Weights of a small mixture-of-experts language model, trained from scratch on English Wikipedia: a softmax router.
Below are experts of layer 7 (counted from 0) of a mixture-of-experts language model. Rows are named router (the router's row for the expert), gate (a neuron's input weights, with its number), up (a neuron's input weights, with its number) and show model dimensions 0-127. Each number is 200 + 20 x the weight over its row's rms, rounded and kept within 0 to 999.
After each expert's rows: "mostly gets" lists some tokens that are sent to it at least half of the time. This comes from a sample of Wikipedia text that the model never trained on.

# expert 87
router,215,196,197,212,202,226,199,203,239,178,181,208,214,210,218,220,211,159,199,227,229,211,189,216,194,179,187,217,169,209,219,184,216,224,202,215,171,186,176,204,205,221,213,207,216,215,174,160,205,182,197,187,182,190,209,163,165,220,182,172,222,207,192,227,163,227,215,152,208,190,175,151,208,203,185,202,219,198,212,197,209,214,193,224,195,189,240,187,212,206,179,173,219,204,206,239,210,201,207,203,177,198,203,186,216,181,234,197,190,225,217,213,224,214,186,211,162,212,195,177,173,178,215,255,187,205,207,231
gate0,176,205,169,254,180,215,196,183,232,202,235,220,179,190,188,200,192,205,184,195,208,182,225,186,198,208,203,181,217,232,202,217,226,217,163,236,197,207,210,195,163,191,228,233,203,199,206,187,220,205,161,199,229,187,182,172,183,173,223,190,192,176,229,207,212,190,227,203,202,208,197,170,231,191,170,195,205,211,182,207,209,183,191,213,175,221,168,218,224,228,193,186,168,206,182,189,203,197,199,247,212,178,199,195,213,157,196,183,221,210,219,177,187,174,213,224,195,202,159,190,173,166,192,200,214,229,203,170
up0,196,188,205,180,219,190,186,201,177,187,193,239,210,210,235,186,196,204,174,212,214,176,179,216,207,220,213,232,194,195,231,206,214,195,233,222,218,194,195,181,218,200,182,184,207,204,211,238,179,232,223,189,184,207,189,235,159,202,254,172,157,205,205,207,187,232,215,221,172,240,176,199,194,209,184,176,192,214,162,197,177,193,185,173,182,199,220,216,202,202,182,203,233,210,238,223,181,214,195,174,191,205,195,197,175,226,181,207,221,215,185,212,210,185,179,242,206,185,194,187,181,210,189,187,188,206,212,142
mostly gets: " Mad", " Kh", " McC", " Bab", " Rod", " Kar"

# expert 49
router,204,183,228,230,192,200,228,227,205,165,182,213,215,213,230,224,209,174,215,201,209,219,212,229,183,203,158,238,197,206,240,173,227,207,220,247,178,187,194,209,224,213,227,213,207,204,186,189,186,201,195,173,199,183,209,192,157,212,175,207,218,229,173,216,191,218,201,192,232,199,206,182,207,204,176,183,213,156,203,163,217,210,186,227,224,186,209,170,214,190,191,155,226,207,189,197,202,194,180,200,213,172,220,182,237,189,213,182,205,208,221,207,209,227,185,200,181,236,191,202,210,200,184,224,175,236,209,219
gate0,198,191,223,199,156,215,241,198,206,202,216,197,231,147,222,178,186,157,202,187,233,209,202,164,184,193,169,210,184,183,207,197,262,221,184,178,215,208,218,202,204,203,155,233,184,221,207,207,188,221,216,188,208,194,227,202,173,164,192,214,246,193,222,232,204,206,207,182,234,199,190,212,184,205,196,241,157,203,247,193,194,185,189,213,158,192,207,221,187,209,170,224,187,193,195,186,200,200,190,211,195,209,180,215,214,210,186,187,200,202,185,177,204,195,192,205,222,208,179,227,204,193,199,208,202,208,189,209
up0,202,210,232,233,206,208,199,213,231,180,160,202,184,210,203,218,211,201,162,185,199,193,197,247,212,221,205,196,181,193,192,215,165,192,173,204,183,160,174,213,203,199,202,205,207,215,226,207,212,189,209,158,194,202,186,198,228,243,197,221,176,166,222,229,205,179,209,210,199,225,194,211,188,192,206,218,203,208,209,171,204,175,203,192,227,162,183,200,185,190,175,229,222,147,234,169,217,178,202,207,206,195,214,186,185,184,193,221,200,202,220,201,197,211,182,197,211,238,257,219,189,214,184,188,246,215,224,195
mostly gets: " art", " ra", "rac", "anc", "ograph", "sc"

# expert 76
router,200,185,185,223,191,213,199,226,230,171,162,206,216,207,200,220,218,184,233,209,209,230,177,213,163,180,180,213,186,216,208,186,212,213,225,209,205,188,205,218,218,231,211,207,212,216,183,176,178,176,215,161,195,174,217,194,160,202,187,181,222,237,200,233,188,229,219,190,207,184,186,184,213,230,173,180,194,197,211,177,250,219,170,209,208,202,206,177,221,206,203,184,213,212,185,224,191,196,175,186,146,197,221,176,247,179,217,188,193,218,233,210,214,197,159,201,184,203,187,193,185,195,215,233,184,203,211,220
gate0,170,240,159,170,190,242,229,230,191,208,177,182,183,207,185,206,190,237,207,189,201,203,162,221,196,200,196,205,161,209,205,210,193,173,162,229,187,184,188,184,214,202,203,206,183,238,188,182,157,180,163,210,186,232,196,201,201,206,203,200,179,193,182,220,193,204,211,185,176,195,222,259,216,236,199,197,215,210,201,175,181,222,191,213,172,165,170,187,198,202,221,211,203,215,202,181,239,213,176,179,205,197,215,202,212,197,189,188,228,185,200,198,219,224,173,208,196,171,212,208,169,190,192,204,184,226,184,228
up0,159,205,213,196,211,231,195,202,231,187,200,191,199,188,222,188,191,228,207,224,190,195,219,195,201,184,227,212,174,225,192,198,224,191,216,199,178,199,193,196,186,200,183,215,210,187,193,197,206,196,192,214,214,185,236,251,214,180,167,169,220,238,189,195,197,222,218,176,197,218,174,206,190,203,254,209,210,213,231,214,209,193,194,228,170,195,196,194,154,234,144,200,187,222,205,219,204,206,192,199,213,233,207,234,163,202,201,206,197,194,194,238,190,218,185,223,187,155,228,237,185,209,212,163,209,186,218,197
mostly gets: "See", "born", "It", "Cl", " Mot", "Un"

# expert 77
router,212,173,187,209,186,203,209,242,209,192,199,242,214,228,236,225,240,204,213,216,198,230,186,239,200,174,185,200,177,237,216,184,214,214,244,223,203,168,186,228,219,219,204,203,200,238,185,184,186,164,225,203,200,187,212,194,173,219,204,188,226,233,189,216,212,218,221,190,200,196,190,191,201,218,181,171,190,183,232,160,223,198,176,229,217,172,220,199,211,224,195,186,219,194,181,207,195,179,185,188,170,192,231,200,218,194,209,172,184,207,233,210,219,199,166,212,188,209,191,201,186,188,210,225,186,225,236,216
gate0,196,189,213,220,183,213,181,229,190,238,189,187,205,197,224,209,224,219,208,193,185,225,168,216,152,214,215,219,169,246,216,201,190,221,177,234,188,175,179,263,213,217,217,193,231,200,235,206,206,227,164,193,223,202,208,239,188,228,207,201,202,207,208,198,205,193,201,246,214,199,205,197,196,186,175,155,194,190,189,200,220,169,162,179,193,164,216,211,214,176,218,204,204,216,176,214,226,185,191,199,147,201,205,191,216,207,182,215,204,193,202,216,202,224,203,189,219,205,213,176,184,200,196,187,226,207,204,190
up0,187,199,206,192,218,196,137,220,209,178,212,207,213,210,213,173,208,187,187,204,206,203,215,189,186,198,213,189,200,188,185,243,154,214,177,240,195,214,178,176,195,217,167,215,197,194,158,176,186,207,208,205,229,175,161,217,181,220,212,158,186,217,205,211,220,176,196,196,179,217,212,160,211,211,240,192,187,206,217,217,176,208,184,199,208,229,179,208,168,178,168,218,196,217,183,206,179,170,194,192,226,208,187,233,201,201,192,181,174,173,220,197,195,187,190,195,208,223,247,229,176,197,191,213,184,211,234,202
mostly gets: " int", " prop", " pr", " us", "See", " now"

# expert 80
router,238,175,204,228,177,212,210,218,195,184,161,206,213,209,218,215,214,203,227,210,204,222,181,215,176,195,171,213,165,217,206,197,221,222,246,199,197,205,209,211,219,233,211,201,188,214,183,180,170,185,223,178,179,185,217,201,183,222,173,199,228,204,194,220,201,229,223,178,202,186,207,199,223,203,184,184,213,183,225,166,219,193,197,229,213,181,234,183,211,223,189,191,220,223,150,200,209,174,179,190,176,186,215,184,235,202,215,181,174,228,232,211,213,216,197,217,178,234,165,203,191,186,235,214,158,199,207,226
gate0,238,201,203,230,173,237,181,199,187,216,229,247,214,164,164,184,207,219,225,192,190,178,181,177,210,158,165,203,191,199,191,198,207,214,220,180,218,212,191,225,236,229,202,221,166,229,198,151,201,214,221,209,188,190,206,206,220,162,226,174,196,204,193,207,183,212,200,213,189,170,185,189,171,203,201,182,209,193,185,216,191,180,220,208,198,208,170,169,197,228,218,197,235,197,165,186,181,194,220,166,184,234,199,206,251,218,195,196,167,194,206,169,219,195,189,193,198,216,195,202,209,181,189,209,198,201,199,209
up0,212,191,205,170,223,217,171,229,191,225,190,189,197,217,200,178,223,193,207,203,194,200,181,224,147,198,153,232,201,198,230,219,163,189,193,228,194,191,181,236,226,213,178,216,172,207,217,197,201,194,207,200,180,181,199,228,216,218,167,207,165,160,194,191,178,174,213,180,183,210,204,182,179,221,235,208,225,218,211,228,218,220,165,165,213,160,191,202,212,164,217,182,194,159,201,197,217,190,218,160,204,192,190,191,193,218,194,218,213,206,201,208,192,171,175,204,213,198,199,179,194,180,177,188,188,235,198,209
mostly gets: " int", " prop", " cont", " pr", " ex", " magn"

# expert 95
router,203,189,212,201,187,236,198,202,228,170,180,202,207,221,207,215,213,180,203,208,223,217,205,224,191,174,199,205,166,221,204,190,208,225,235,214,177,199,195,212,194,233,206,219,213,205,172,174,198,166,200,190,183,194,208,163,178,204,178,183,212,218,193,225,179,209,227,149,208,196,170,160,219,204,195,176,221,189,226,180,217,203,189,221,235,208,240,200,198,203,183,176,220,225,201,236,218,190,193,204,179,182,214,173,206,167,246,179,200,239,211,213,199,239,187,215,170,204,163,185,192,182,224,236,194,201,204,211
gate0,200,205,236,202,184,210,182,213,237,175,206,202,192,183,186,242,196,192,161,248,217,198,223,184,176,174,183,206,202,199,191,198,203,194,223,206,186,209,189,177,201,215,220,196,203,200,146,188,208,186,190,226,184,196,179,166,189,197,187,195,181,190,195,228,171,237,219,166,168,207,182,169,177,201,190,203,216,198,231,223,204,207,219,204,206,226,219,191,205,183,186,205,223,224,254,245,213,193,207,247,192,177,179,206,221,199,202,204,195,217,194,216,169,184,170,210,176,183,197,183,224,234,215,229,219,205,217,214
up0,212,186,187,168,187,196,197,185,180,224,190,187,174,157,191,183,155,213,167,167,202,196,189,206,181,233,182,212,207,182,204,186,212,209,166,219,213,174,211,228,213,210,204,206,216,144,197,231,206,244,184,177,191,185,176,186,206,250,201,223,173,229,202,169,218,177,195,212,171,200,198,227,208,211,195,209,197,201,192,200,201,209,196,185,216,182,150,210,184,182,169,209,181,184,206,200,207,184,204,154,187,187,215,217,205,217,192,180,229,203,219,178,228,192,197,210,224,193,203,211,214,217,212,184,152,207,199,168
mostly gets: " Mad", " Ab", " Kh", " Bab", " McC", " Born"

# expert 54
router,211,188,250,242,183,217,206,222,209,141,187,217,213,204,210,218,222,206,208,222,216,227,189,206,183,201,183,215,191,204,227,192,217,210,202,244,175,195,209,239,228,219,226,214,197,217,183,169,175,211,215,191,188,208,226,172,179,200,183,200,205,218,173,231,188,203,199,199,233,183,197,173,230,218,194,189,187,191,191,179,222,197,187,230,224,195,190,178,208,205,183,147,214,200,209,223,210,183,193,185,186,162,215,189,209,200,203,173,186,222,188,213,241,209,167,210,159,219,203,176,187,191,197,222,178,224,216,209
gate0,193,202,219,169,174,208,204,233,209,212,213,234,183,193,186,186,224,196,197,203,202,218,205,190,193,204,176,209,202,201,179,222,209,178,179,225,206,220,168,251,215,202,212,247,195,199,197,198,165,208,212,156,192,189,214,190,204,199,207,202,181,208,172,182,237,207,188,188,215,204,192,203,216,218,179,188,203,161,190,191,211,199,179,213,230,174,202,209,180,244,219,192,219,224,189,234,203,205,193,195,224,120,230,209,214,216,211,173,189,198,202,170,179,192,215,175,196,227,190,203,172,248,224,196,207,205,219,198
up0,209,156,186,221,204,192,190,161,231,175,198,170,209,220,197,194,165,209,213,163,221,212,204,209,207,203,189,187,185,219,160,214,172,211,198,215,233,214,196,221,201,243,202,196,187,216,175,194,207,207,186,183,196,199,181,198,171,187,224,206,205,189,190,205,205,200,206,182,195,172,188,167,207,202,200,204,214,185,164,205,183,219,177,181,217,181,166,196,231,211,207,220,184,196,211,190,182,208,174,234,188,220,199,199,160,247,158,211,196,202,214,236,234,179,206,138,203,206,200,225,210,169,185,191,178,179,169,210
mostly gets: " art", "ular", "ograph", " civil", " Catholic", "usc"

# expert 84
router,213,194,202,206,193,223,198,218,222,175,160,213,213,213,212,196,234,207,210,218,209,200,165,234,194,169,194,207,177,220,232,173,208,206,199,221,163,202,195,202,200,219,211,218,223,188,181,160,207,191,209,188,199,194,207,166,171,237,166,186,216,195,190,230,183,219,212,167,205,197,174,167,211,187,176,200,211,178,210,180,213,217,194,221,224,198,239,171,218,197,182,180,217,218,196,240,224,172,188,194,166,183,205,189,213,184,223,201,173,224,216,206,231,208,187,210,160,220,188,187,161,177,219,244,199,209,204,223
gate0,217,176,199,226,248,226,182,198,215,192,187,244,232,200,183,190,210,208,173,183,234,193,205,228,167,210,214,210,228,204,225,228,249,190,186,196,208,226,186,221,185,175,200,206,220,203,210,218,196,191,182,181,202,203,187,257,182,222,183,204,222,202,213,181,216,194,208,179,209,205,213,212,224,202,212,235,210,214,195,196,225,202,195,171,233,202,212,224,240,211,226,211,197,224,191,181,196,183,234,215,159,214,183,217,225,230,203,187,208,206,195,170,216,231,209,205,166,163,203,188,215,204,215,210,194,187,195,164
up0,178,216,220,220,219,237,218,178,217,216,218,210,220,176,210,206,231,185,179,180,220,202,169,190,198,155,165,184,203,181,176,197,215,197,197,191,198,202,185,184,182,232,209,174,186,196,205,181,213,182,237,221,197,206,164,194,194,182,176,188,199,180,236,162,189,200,174,195,184,207,205,208,210,184,190,225,194,160,183,217,215,215,188,190,136,168,191,184,209,188,205,196,199,212,216,227,195,186,223,195,211,215,176,196,186,203,204,168,189,263,211,206,202,207,172,234,173,227,210,182,220,199,200,203,200,239,222,205
mostly gets: " d", " Mad", " Kh", " Ab", " z", " Kar"